Experts of a small language model.
Size: 12 layers, width 224, vocabulary 16384, 25.2M parameters.
Experts: 12 experts in each of 12 layers, 288 tanh GELU neurons an expert.
Training: a variant of Muon for the experts, 265M tokens, 3549 steps.
Below are experts of layer 7 (counted from 0) of a mixture-of-experts language model. Rows are named router (the router's row for the expert), up (a neuron's input weights, with its number), down (a neuron's output weights, with its number) and show model dimensions 0-223. Each number is 50 + 12 x the weight over its row's rms, rounded and kept within 0 to 99.
Before each expert's rows: "raises" lists some tokens whose logits its average output raises strongly, later layers aside; "mostly gets" lists some tokens that are sent to it at least half of the time. This comes from a sample of Wikipedia text that the model never trained on.

# expert 6
raises: " and", " a", " in", ","
mostly gets: " Born", "Personal", "See", " Preceded", " Coordinates", "History"
router:51 63 53 55 36 58 40 52 40 46 35 59 64 52 53 51 42 40 60 33 55 70 64 49 49 44 62 73 37 35 51 40 44 63 50 53 64 48 55 24 55 47 58 36 57 63 64 31 48 44 64 47 58 62 45 47 50 73 47 31 66 52 38 67 57 52 53 49 51 43 53 28 65 35 64 54 56 44 47 49 41 31 39 51 49 32 60 17 44 53 79 54 86 54 36 48 62 61 48 25 48 43 64 45 58 62 21 60 58 55 49 50 48 43 40 57 62 63 38 62 41 32 59 56 30 43 52 59 48 50 42 46 52 54 42 59 50 47 58 55 42 45 47 53 35 50 52 71 49 50 82 66 72 50 39 35 73 45 62 39 34 41 61 58 31 54 51 38 55 49 39 46 29 25 59 67 41 37 62 65 52 53 36 59 40 60 68 65 55 69 48 56 39 40 23 68 37 58 26 83 41 45 58 46 49 45 41 50 46 33 48 54 42 40 30 45 62 37 53 53 28 42 34 51
up18:39 70 56 37 57 37 36 71 44 66 34 51 51 40 45 43 60 56 51 31 58 64 61 46 58 42 72 40 38 47 47 55 68 44 56 47 36 33 49 57 67 51 29 53 64 57 54 84 48 75 50 49 45 53 44 63 64 41 32 51 21 47 42 41 36 37 46 68 75 49 61 52 75 59 59 49 58 59 40 77 53 60 46 40 47 33 56 42 47 63 53 56 38 52 52 64 47 62 40 65 45 38 37 67 56 61 36 30 50 58 54 39 50 54 48 27 42 67 55 37 51 42 57 59 45 43 44 67 34 50 54 38 59 56 35 35 48 60 35 62 51 52 51 44 69 59 51 52 59 75 60 47 43 36 30 45 37 47 65 34 37 47 49 38 54 71 59 52 43 34 57 70 58 40 46 65 61 58 65 48 55 44 53 44 50 56 61 74 49 46 75 28 64 50 53 54 60 55 47 21 60 44 57 50 59 72 64 62 43 33 51 68 37 53 64 44 37 47 15 41 25 73 50 57
down18:38 61 41 47 41 35 41 53 52 44 26 40 38 65 40 40 54 58 46 52 52 39 66 76 57 48 74 48 29 66 63 45 37 37 56 82 34 55 79 55 67 42 63 38 31 54 52 58 62 43 40 47 55 45 48 67 55 57 57 33 46 43 15 60 54 56 37 46 37 60 30 77 57 26 61 44 41 50 60 50 41 45 72 48 52 44 54 31 59 49 51 67 77 72 51 40 51 59 56 47 51 59 48 49 54 37 47 69 39 44 26 45 48 24 60 59 50 46 42 46 61 44 46 71 60 56 48 43 43 76 52 58 44 64 58 63 55 40 31 42 65 36 41 60 50 57 30 46 52 32 55 38 38 45 53 44 46 56 48 30 43 50 80 30 56 45 64 47 55 57 33 36 37 62 48 80 54 36 50 51 56 38 39 44 47 62 57 62 45 52 55 42 63 33 37 46 63 38 39 56 73 37 57 70 51 43 57 60 74 48 48 36 54 49 34 27 62 62 46 48 41 59 53 55
up19:73 46 60 43 46 55 46 51 53 36 40 52 58 46 52 28 33 73 50 24 43 45 65 56 60 61 37 61 58 56 48 56 42 59 28 20 63 61 46 52 55 50 47 39 45 36 51 59 66 53 69 56 32 36 64 49 47 57 49 65 28 48 46 43 75 42 55 51 46 24 25 51 51 70 46 49 46 37 73 46 33 63 62 48 56 57 63 45 49 52 56 58 50 66 50 46 59 77 39 44 57 42 49 32 61 53 68 69 35 35 48 51 42 36 55 29 46 74 41 48 45 59 48 38 42 41 63 63 62 42 73 52 58 49 53 39 67 36 63 64 38 62 41 59 43 48 60 43 65 47 54 51 50 50 55 45 45 55 60 75 61 36 40 50 29 47 23 47 53 60 51 72 66 46 62 49 31 49 44 82 45 45 50 50 52 41 75 50 57 30 31 49 28 73 49 46 37 68 39 66 33 65 34 26 50 38 41 46 40 63 65 39 51 46 58 44 47 48 39 57 52 43 43 77
down19:45 39 64 54 38 61 42 37 52 39 61 54 52 62 63 46 63 56 46 69 62 64 84 41 67 46 52 77 45 66 37 45 38 47 51 44 49 53 46 50 60 44 31 33 27 65 38 42 24 49 48 42 16 55 56 43 60 67 59 45 27 56 52 50 35 56 40 15 39 58 49 54 66 62 44 45 43 31 48 60 58 56 36 49 46 49 59 36 51 23 53 66 57 48 66 34 64 55 41 55 48 38 67 52 61 47 55 63 40 48 69 44 56 36 59 68 39 43 59 55 59 41 52 33 48 47 45 49 66 63 69 55 54 25 51 58 43 56 59 51 40 49 49 57 42 56 63 46 56 61 56 41 50 42 34 57 46 47 68 58 23 52 54 54 27 44 53 76 58 58 57 30 54 40 40 38 55 50 51 46 86 48 59 39 45 40 44 53 50 71 61 77 79 44 66 42 49 52 52 28 56 30 62 59 54 44 32 59 67 62 36 55 45 29 43 49 55 61 34 72 52 61 49 57
up20:59 52 69 51 62 55 50 49 37 59 56 39 39 44 31 68 63 41 65 34 48 64 41 54 51 50 51 57 46 56 26 45 55 49 63 31 61 60 21 37 44 61 57 50 61 41 31 45 34 26 69 60 58 31 47 24 36 59 72 63 62 33 42 63 60 24 32 67 58 38 54 63 36 22 71 44 62 72 45 41 66 47 48 47 76 40 47 47 36 41 46 42 55 36 41 45 60 48 65 67 10 37 54 41 50 46 58 45 48 50 52 42 38 63 38 53 44 58 72 45 49 35 46 54 37 66 46 61 54 39 53 57 54 40 66 54 50 49 52 45 47 47 60 56 55 43 37 78 13 48 40 43 52 64 46 52 71 50 56 53 56 43 52 45 45 53 37 44 50 42 31 53 27 71 29 47 37 32 42 25 65 62 54 56 53 24 77 52 52 58 35 54 52 41 61 37 55 51 46 69 46 50 49 51 37 52 49 54 43 31 55 32 52 48 34 43 52 56 50 50 52 55 45 42
down20:40 53 20 42 77 62 65 47 55 48 46 09 46 54 43 52 64 41 43 56 72 46 52 51 36 47 48 46 43 63 48 51 50 38 38 72 57 51 58 53 41 47 65 53 54 60 48 42 25 40 53 35 56 75 61 67 61 64 43 39 59 33 43 64 55 54 50 53 65 60 44 58 55 37 44 40 35 60 64 38 60 68 38 49 34 50 47 08 42 36 48 65 62 43 40 67 64 56 47 72 26 40 53 64 35 44 45 46 34 36 36 72 57 49 43 49 38 66 46 44 44 33 67 40 41 43 49 57 29 48 48 30 52 62 62 51 51 44 48 46 49 47 30 63 50 40 53 56 47 45 47 52 45 54 31 60 47 23 64 47 58 48 44 46 51 45 67 40 52 50 46 49 40 57 48 69 76 59 34 36 30 49 55 38 63 75 66 45 33 67 45 44 25 51 46 37 58 79 62 47 66 36 54 49 69 47 58 54 53 61 65 46 70 59 37 55 71 59 48 65 59 60 46 47
up21:41 39 46 65 54 32 55 55 57 41 57 53 65 16 43 37 49 43 61 61 52 54 51 57 27 43 51 16 47 54 47 29 43 25 87 69 66 49 48 41 62 54 49 53 48 63 30 42 36 36 49 47 32 58 45 39 80 51 60 53 66 51 38 51 50 67 48 24 32 36 52 51 84 47 66 62 46 31 40 33 62 51 38 57 55 43 49 62 63 40 53 51 51 65 47 47 30 49 60 53 52 45 28 41 44 55 30 48 41 44 38 55 33 77 51 52 35 55 67 42 40 63 53 40 50 65 58 66 54 54 63 28 53 56 51 38 55 41 61 33 39 41 44 46 49 63 41 52 57 70 52 57 37 31 47 58 44 55 52 72 48 50 42 61 57 71 44 38 62 35 29 81 43 36 54 54 53 48 72 60 36 29 60 56 42 45 37 55 56 41 60 54 34 45 49 50 42 55 60 31 35 56 48 71 46 53 42 15 52 53 42 48 58 36 47 55 53 42 46 59 49 38 45 49
down21:50 50 37 57 44 45 28 22 58 55 30 56 39 38 52 37 54 66 42 27 62 47 40 59 45 38 57 47 36 35 60 49 41 43 43 46 59 61 55 60 46 31 39 34 58 64 66 65 70 60 53 46 55 69 37 41 34 52 60 54 45 30 64 65 57 44 48 45 52 74 50 41 42 56 47 63 70 53 49 42 36 65 50 37 51 40 39 46 41 67 61 49 51 38 44 56 54 42 71 66 50 40 15 40 43 41 43 66 52 57 45 37 47 71 39 46 53 60 39 54 47 46 55 58 23 39 40 64 46 65 49 59 43 42 51 62 45 54 40 54 53 63 63 52 57 67 42 49 50 66 45 21 56 19 33 54 64 60 41 46 43 56 54 52 68 53 31 32 53 71 58 46 58 51 20 50 57 56 65 21 57 70 55 51 43 60 72 48 51 69 64 45 61 48 31 76 38 57 56 45 81 55 48 21 56 54 59 23 60 38 62 59 42 67 65 52 54 53 55 38 60 51 35 48

# expert 9
raises: " as", " in", " and", " the", ",", " from"
mostly gets: " University", " World", " School", " game", " Party", " season"
router:28 53 43 52 60 52 68 41 44 53 41 38 72 52 43 81 57 56 35 74 51 57 49 64 54 57 67 33 57 46 40 38 76 57 57 52 42 42 55 57 59 59 50 43 53 45 75 45 50 39 45 60 38 47 61 48 30 45 38 51 55 49 36 50 56 64 31 65 44 58 56 29 32 50 57 44 34 68 50 47 51 56 41 67 49 58 42 63 37 47 64 38 69 42 62 60 54 55 62 53 39 39 23 76 56 72 59 55 56 67 57 59 62 46 64 32 48 51 39 50 51 37 48 57 70 42 52 67 56 44 26 41 56 31 39 63 45 54 68 51 33 42 40 42 45 48 63 44 39 56 47 45 39 83 37 40 53 64 58 30 36 42 54 50 46 53 42 20 66 42 34 48 42 47 32 37 48 69 49 48 39 72 16 32 27 39 62 63 59 47 54 69 42 49 47 45 50 43 53 58 33 66 49 36 27 57 64 45 46 47 30 57 66 41 51 52 44 38 67 52 71 42 31 51
up18:44 45 56 67 32 64 42 53 50 57 35 22 43 54 59 53 50 36 52 42 55 61 79 38 48 68 65 48 50 39 41 49 33 57 25 38 52 53 54 59 49 45 43 50 68 57 59 54 55 44 68 46 50 75 67 58 44 55 38 39 32 53 44 50 62 56 30 53 38 79 70 53 45 47 35 57 53 41 39 58 69 40 45 39 66 66 49 50 53 35 38 52 33 47 70 40 42 41 61 60 48 39 64 57 51 74 67 33 43 46 55 52 58 39 58 51 64 45 36 72 62 69 55 72 55 57 38 68 49 47 72 53 44 30 63 44 11 42 73 57 45 40 53 52 41 38 40 82 49 43 70 51 51 55 40 42 39 58 43 46 52 57 46 48 42 56 39 33 37 48 46 62 44 46 34 29 47 41 42 80 54 37 59 62 43 64 49 45 52 30 42 46 46 63 42 15 43 37 65 47 68 35 44 53 36 70 45 38 50 45 52 44 46 36 68 66 51 52 66 73 42 58 49 48
down18:49 42 57 55 54 62 48 45 53 45 46 54 46 18 46 57 66 61 55 46 46 69 18 64 41 51 40 34 52 32 54 35 29 32 59 23 60 63 57 42 64 64 70 44 58 50 39 43 80 43 41 37 34 51 28 48 42 69 54 51 46 63 44 55 53 12 48 44 46 51 46 50 54 54 38 35 42 53 38 68 49 54 22 39 30 36 62 42 55 51 62 48 45 66 56 55 45 68 61 58 75 64 62 40 48 60 33 41 50 66 46 56 42 60 60 31 59 50 23 45 58 38 60 70 45 30 23 63 36 34 51 51 48 38 53 69 43 57 47 48 34 42 63 42 53 66 36 59 46 43 56 44 60 52 46 44 58 46 52 69 79 57 72 70 32 66 52 24 52 56 45 51 46 68 40 50 50 47 55 46 55 48 76 52 48 62 46 47 47 53 77 37 48 49 59 44 31 51 50 47 51 59 35 67 63 47 66 41 55 54 52 47 47 57 33 44 57 63 32 45 58 43 56 68
up19:55 54 58 61 59 56 41 64 73 59 61 47 57 65 65 39 61 46 62 50 54 55 50 46 46 47 40 74 54 42 46 66 35 46 59 56 42 49 37 53 52 67 41 55 56 18 48 68 60 48 59 52 41 61 49 52 68 79 43 41 46 37 43 48 53 53 53 56 62 35 54 38 53 49 39 47 46 31 59 50 62 56 47 48 48 52 43 62 39 58 47 35 52 46 55 53 62 38 30 30 48 59 53 28 57 28 50 54 45 61 70 45 41 36 42 66 44 28 56 36 36 66 53 55 58 38 55 42 56 54 67 60 54 35 69 43 35 54 32 46 37 37 57 68 55 76 25 50 48 42 58 71 53 47 57 54 74 63 52 28 59 58 30 35 61 62 44 63 62 48 45 52 33 39 61 65 34 28 49 41 45 65 37 69 58 78 22 23 49 61 75 53 41 35 67 82 62 40 70 29 51 34 36 48 48 43 57 23 64 58 51 51 41 58 43 65 47 60 59 47 43 45 51 60
down19:33 45 85 41 47 34 68 45 67 38 51 54 35 55 43 47 65 31 60 57 44 65 70 23 50 62 49 45 41 48 67 36 58 58 41 59 51 62 55 55 48 39 38 31 61 61 59 36 43 33 56 51 73 49 65 21 64 48 59 26 72 44 60 44 27 44 63 51 54 67 60 54 42 63 36 58 68 48 46 71 61 49 74 42 48 65 53 65 42 74 45 55 62 36 56 46 48 51 53 62 61 44 38 30 38 48 59 41 34 44 43 56 15 48 49 50 61 28 25 53 58 61 45 23 43 43 58 60 36 42 53 28 60 58 42 45 46 56 53 51 31 61 70 41 44 53 34 62 43 56 40 53 44 63 50 40 57 50 52 74 62 64 46 59 50 61 54 56 61 31 56 67 51 52 57 47 52 48 37 41 37 69 51 72 30 40 48 50 44 50 43 54 58 44 33 57 32 45 57 63 60 41 42 52 51 53 22 55 59 44 25 57 30 63 45 66 57 53 61 54 57 34 56 40
up20:37 66 51 45 46 61 54 42 56 61 40 35 41 38 33 47 71 75 57 59 63 65 41 59 26 53 57 47 48 49 30 33 66 36 40 49 64 31 40 50 50 62 44 47 42 43 55 52 56 50 44 53 80 57 52 61 46 65 41 52 48 43 51 49 57 62 59 61 16 39 80 49 52 61 54 63 53 33 32 62 43 37 52 55 44 55 49 52 47 56 52 50 72 35 60 56 52 42 22 32 35 43 43 44 52 61 52 47 53 60 24 71 24 49 48 45 50 61 44 45 73 37 40 52 52 43 62 52 41 67 61 19 47 48 72 37 59 39 49 50 38 51 55 40 59 61 47 52 65 43 36 66 57 45 46 49 59 49 22 47 32 63 60 51 38 26 44 30 44 45 51 74 54 46 40 74 60 66 68 50 57 54 71 58 75 44 62 55 59 45 50 60 28 41 47 28 61 54 55 37 70 62 42 49 62 54 66 62 65 41 45 44 67 76 36 55 51 35 62 57 46 47 37 58
down20:28 46 63 36 37 55 42 40 63 50 57 29 45 48 76 25 34 34 38 53 43 45 38 36 52 47 52 47 42 52 38 74 46 34 64 67 68 57 39 34 44 45 27 44 33 67 52 36 45 41 53 68 52 44 44 56 43 45 59 53 36 67 47 48 44 63 61 42 45 48 40 75 48 68 35 66 40 68 67 43 57 39 69 51 45 54 55 44 45 46 54 51 43 58 45 48 57 45 37 42 58 46 63 76 46 32 39 80 55 46 49 45 45 49 47 69 46 40 51 46 55 59 70 20 50 43 44 33 61 63 47 45 65 49 55 42 49 50 45 49 68 72 33 37 45 54 46 46 53 40 40 61 62 44 36 57 76 58 54 47 68 59 52 29 35 67 50 72 42 84 44 55 37 54 65 68 41 46 40 54 48 33 36 58 48 63 54 62 59 56 49 34 64 46 40 64 54 63 79 38 48 56 47 43 43 46 45 59 55 45 30 67 47 61 39 85 47 47 51 30 49 72 48 26
up21:28 65 33 53 24 47 48 39 72 39 32 56 34 65 54 49 32 60 38 51 64 48 51 68 37 49 61 40 39 50 48 48 46 64 47 26 60 54 30 63 37 61 40 29 48 46 54 32 44 55 40 51 58 42 56 42 58 21 70 37 71 60 53 82 69 53 51 33 47 39 55 58 42 32 72 39 48 40 63 56 58 38 50 54 40 21 51 29 36 46 53 50 62 54 52 46 46 48 52 54 41 48 34 38 64 35 60 75 45 39 39 54 56 48 35 26 45 52 32 28 43 31 48 36 58 41 66 23 46 44 64 73 47 69 58 54 68 43 51 52 48 61 53 53 51 56 53 53 35 54 70 61 31 61 46 57 44 67 68 71 60 43 29 52 37 53 36 53 51 47 63 46 55 56 19 38 42 48 40 38 45 51 49 47 42 39 52 53 41 76 62 58 59 56 36 47 41 35 55 54 46 44 50 37 60 39 21 54 46 54 56 69 33 55 51 48 50 71 51 55 74 55 48 48
down21:24 61 66 53 31 54 76 63 52 67 36 39 56 41 49 49 42 48 48 64 72 47 56 56 64 49 52 63 31 43 61 46 60 38 53 58 33 76 52 58 40 46 52 55 45 54 44 41 35 61 45 53 52 57 34 75 46 66 51 55 48 43 52 58 26 61 52 46 41 32 50 53 53 71 52 55 63 60 50 58 57 53 53 49 41 70 47 58 49 49 27 22 44 53 47 57 50 35 52 37 37 48 52 59 45 41 42 51 28 63 43 50 34 36 31 44 53 68 51 43 53 60 39 53 46 51 59 53 45 47 59 36 71 55 57 59 44 36 27 59 56 71 51 24 39 60 59 49 64 52 51 59 61 39 74 42 52 47 54 32 42 36 57 47 44 26 36 56 40 53 65 43 23 61 60 51 66 59 39 58 37 34 64 47 70 62 53 52 35 80 45 80 53 50 80 52 41 36 72 64 65 43 57 38 30 56 54 55 24 68 59 26 57 38 25 62 53 52 52 55 29 43 47 43

# expert 10
raises: "aces", "DST", " Coordinates"
mostly gets: "″W", " –;", " −", " MPC", " Washington", " ?"
router:57 39 36 59 44 65 52 56 59 57 37 48 42 31 46 43 31 36 49 51 34 46 62 35 49 39 56 46 29 14 59 50 57 39 63 53 57 46 44 30 41 64 64 49 45 35 39 53 44 47 35 61 52 67 54 50 71 48 59 62 61 62 70 51 62 42 43 38 21 66 63 45 49 57 64 66 59 42 47 48 39 46 62 81 33 51 84 57 57 69 49 60 49 69 55 60 67 45 30 64 29 46 57 58 42 54 75 35 58 42 43 51 46 64 71 70 53 65 63 38 50 52 58 65 65 66 64 67 37 59 71 42 54 48 46 46 47 53 34 52 51 63 54 42 55 64 50 70 34 31 34 49 36 48 48 71 30 43 44 56 35 57 47 54 60 60 54 55 44 51 52 61 46 60 57 49 62 47 37 36 37 59 49 40 66 54 37 43 35 36 62 09 55 61 59 62 66 34 61 46 52 39 66 35 35 54 55 61 47 46 44 35 57 32 63 46 44 58 25 45 51 44 50 62
up18:56 81 44 47 41 58 51 53 47 64 53 59 33 53 47 57 53 39 23 56 55 49 55 44 55 48 71 71 35 53 62 49 44 51 73 52 38 59 51 52 41 58 64 63 35 54 59 86 49 49 65 56 52 45 40 53 52 41 41 66 37 38 40 45 41 55 53 50 51 56 46 21 44 41 58 63 44 71 48 60 50 35 44 79 38 55 59 21 62 42 44 22 64 50 55 67 29 71 36 45 65 70 45 50 57 48 56 58 49 62 43 35 47 47 60 45 46 34 66 32 78 54 35 52 48 52 37 54 37 64 58 60 47 58 24 41 58 59 60 56 62 69 51 65 49 49 35 55 63 46 36 41 29 43 72 63 42 56 52 76 43 38 35 52 53 51 66 49 38 41 62 54 43 48 42 45 38 29 38 71 38 53 52 65 60 52 45 53 32 43 56 50 54 42 47 63 35 49 46 53 66 36 39 68 67 24 53 74 38 34 79 41 54 50 45 44 40 62 43 62 40 67 45 42
down18:41 54 56 47 47 50 46 47 40 42 50 70 56 50 43 36 65 52 64 58 59 53 45 41 57 47 52 65 65 31 39 58 43 42 56 53 31 71 21 32 66 49 50 75 43 35 42 38 65 57 53 42 60 42 58 45 28 41 68 23 55 45 48 61 39 24 54 62 53 59 27 56 41 57 62 70 48 43 59 31 51 59 73 61 45 44 56 39 54 13 44 55 47 52 59 31 49 51 59 63 72 62 40 57 52 58 63 70 55 43 50 40 73 63 42 79 49 57 48 70 52 49 49 34 58 73 38 47 70 34 69 55 45 49 49 74 44 62 56 60 25 59 59 48 40 45 42 41 32 71 59 70 62 67 54 60 62 51 57 65 45 36 36 49 50 30 66 49 47 55 30 29 42 57 29 53 56 75 49 31 49 62 43 51 56 32 54 45 44 47 39 53 48 47 44 51 74 56 62 37 63 34 37 41 63 42 49 51 69 43 52 53 50 38 69 47 54 48 37 62 55 41 54 41
up19:43 37 54 65 54 45 39 41 59 50 74 58 31 51 22 56 64 50 48 44 38 62 41 53 48 54 64 44 33 40 53 37 75 49 49 58 49 26 49 32 59 59 63 59 23 58 58 44 40 37 56 48 33 30 43 44 35 51 48 50 57 48 48 44 63 49 50 65 61 71 40 44 40 54 58 65 42 35 37 52 47 65 61 40 36 48 60 48 53 34 82 56 40 61 42 45 41 41 22 68 55 48 67 22 32 71 60 66 65 57 47 52 71 52 59 57 44 52 44 31 64 38 39 58 32 50 44 53 55 46 56 45 42 49 55 54 51 29 39 35 40 63 62 41 45 52 43 41 58 60 36 78 48 41 64 44 31 50 34 61 32 46 60 64 68 61 38 43 45 52 62 53 40 52 38 49 38 42 55 70 54 49 48 40 37 61 54 64 53 58 68 48 49 53 28 72 38 60 56 51 65 62 29 57 49 29 66 55 35 28 79 46 41 36 55 36 30 67 40 44 36 52 46 78
down19:48 53 51 37 70 56 38 25 55 47 44 43 47 33 46 63 56 67 43 73 58 53 45 32 43 58 71 35 40 65 52 28 55 54 50 44 38 44 34 67 60 55 48 68 57 52 51 70 57 66 49 57 54 41 63 37 39 58 35 37 48 59 43 34 60 31 55 42 52 20 39 50 56 51 35 51 62 67 72 48 59 48 73 33 43 35 58 67 67 60 50 51 59 36 44 49 52 52 24 60 36 42 53 45 34 60 74 49 55 30 43 46 41 44 47 21 57 41 61 59 21 58 43 63 57 64 50 54 39 42 36 64 49 64 59 57 39 59 37 54 65 42 46 62 49 64 51 43 62 59 61 70 19 49 65 76 33 54 50 29 50 27 63 59 43 54 59 52 66 55 53 53 54 45 44 34 65 52 52 64 43 63 59 57 44 62 64 69 48 40 47 27 58 41 77 71 48 28 50 44 43 55 58 28 65 49 48 60 50 46 38 28 69 38 41 52 50 53 50 52 47 28 60 61
up20:44 66 54 43 50 24 33 66 53 66 74 58 49 59 42 37 36 32 60 61 43 34 48 43 47 55 62 73 45 36 20 22 51 57 48 41 38 51 59 39 50 35 56 37 27 60 54 66 45 52 56 43 39 71 58 55 48 55 50 59 59 62 27 64 50 43 59 45 44 64 50 54 71 54 35 47 58 54 63 36 33 50 28 50 50 40 64 36 51 39 42 65 55 58 59 58 54 68 48 51 68 29 34 40 49 46 59 52 75 47 42 59 64 57 64 56 56 60 61 64 37 36 47 52 45 44 36 69 52 51 48 46 48 74 47 48 55 35 54 50 55 51 63 58 30 81 53 45 44 60 51 37 47 66 58 61 44 55 17 78 51 52 59 71 53 65 61 66 46 53 45 52 64 58 43 39 49 32 63 31 35 59 45 31 44 46 60 30 51 30 44 61 31 36 48 62 70 40 35 42 32 42 72 17 48 64 40 51 33 53 45 53 45 43 51 45 46 59 32 55 48 50 60 58
down20:53 46 48 53 40 31 54 30 41 54 44 58 47 40 41 53 39 24 60 33 47 42 82 46 33 60 33 25 63 52 50 56 55 48 27 58 56 55 44 55 28 49 46 50 38 54 47 46 74 55 48 53 60 56 72 40 44 53 39 45 41 61 68 39 58 37 67 60 27 76 40 46 52 53 34 55 57 31 74 38 55 41 63 44 46 40 51 56 63 62 44 43 52 47 48 54 67 45 35 61 65 59 60 64 44 44 50 40 33 41 40 76 20 43 31 57 51 37 66 37 54 70 60 68 36 48 50 50 37 56 64 62 65 66 50 33 59 42 76 68 38 50 48 46 22 56 50 42 53 62 46 51 67 51 49 51 56 41 48 49 60 62 72 50 59 73 53 82 64 46 14 55 57 47 63 41 49 57 43 57 45 55 49 36 56 33 75 74 34 45 58 44 51 49 69 58 68 31 66 49 44 63 54 52 33 46 66 57 53 60 62 43 53 28 53 37 52 53 50 58 50 48 47 47
up21:41 63 52 52 41 44 74 34 55 63 49 37 52 40 41 74 65 51 38 48 51 56 64 16 58 50 46 64 66 26 58 48 73 51 44 50 56 49 75 29 27 44 56 26 41 59 58 53 26 51 68 72 57 51 36 61 38 58 49 30 51 65 47 65 56 37 55 46 43 67 38 50 55 51 47 53 54 39 56 43 63 53 47 64 58 80 68 56 55 58 61 49 52 45 42 52 52 33 56 54 54 29 47 76 63 51 40 62 45 46 65 37 64 51 56 53 48 62 49 33 76 30 46 28 53 31 60 68 60 57 49 30 49 51 47 69 40 50 57 37 38 60 35 42 64 81 44 37 54 49 48 63 58 23 38 45 54 56 42 58 54 55 52 52 29 63 57 49 30 48 52 32 39 68 41 39 30 37 43 53 42 36 68 30 58 68 37 47 53 29 66 44 44 53 73 47 47 57 46 56 69 54 55 44 61 63 65 44 49 52 50 69 55 55 73 56 48 38 59 57 61 49 59 47
down21:52 75 71 50 33 62 66 36 63 35 49 49 44 51 49 49 66 46 36 55 63 58 47 64 56 35 22 32 52 51 61 36 69 56 31 53 30 46 14 19 65 39 39 27 39 39 51 64 44 51 57 62 52 33 44 71 42 50 46 60 39 39 64 63 47 45 36 70 68 23 44 47 58 49 47 41 50 64 46 43 49 45 56 22 34 47 60 68 37 41 55 57 55 30 22 54 41 47 54 45 47 55 52 68 65 47 60 45 42 51 61 50 43 57 48 41 59 42 56 53 59 32 39 48 67 56 47 57 29 53 69 46 55 35 45 73 45 51 73 46 52 59 51 47 59 49 50 22 20 57 44 38 74 51 50 52 67 55 51 57 40 34 32 65 54 46 55 52 45 49 37 36 48 43 35 69 66 49 48 58 56 47 43 45 44 51 67 59 59 44 17 54 47 51 66 51 50 42 33 52 40 61 59 52 60 49 45 41 48 55 41 47 30 44 58 73 60 66 65 43 39 39 53 69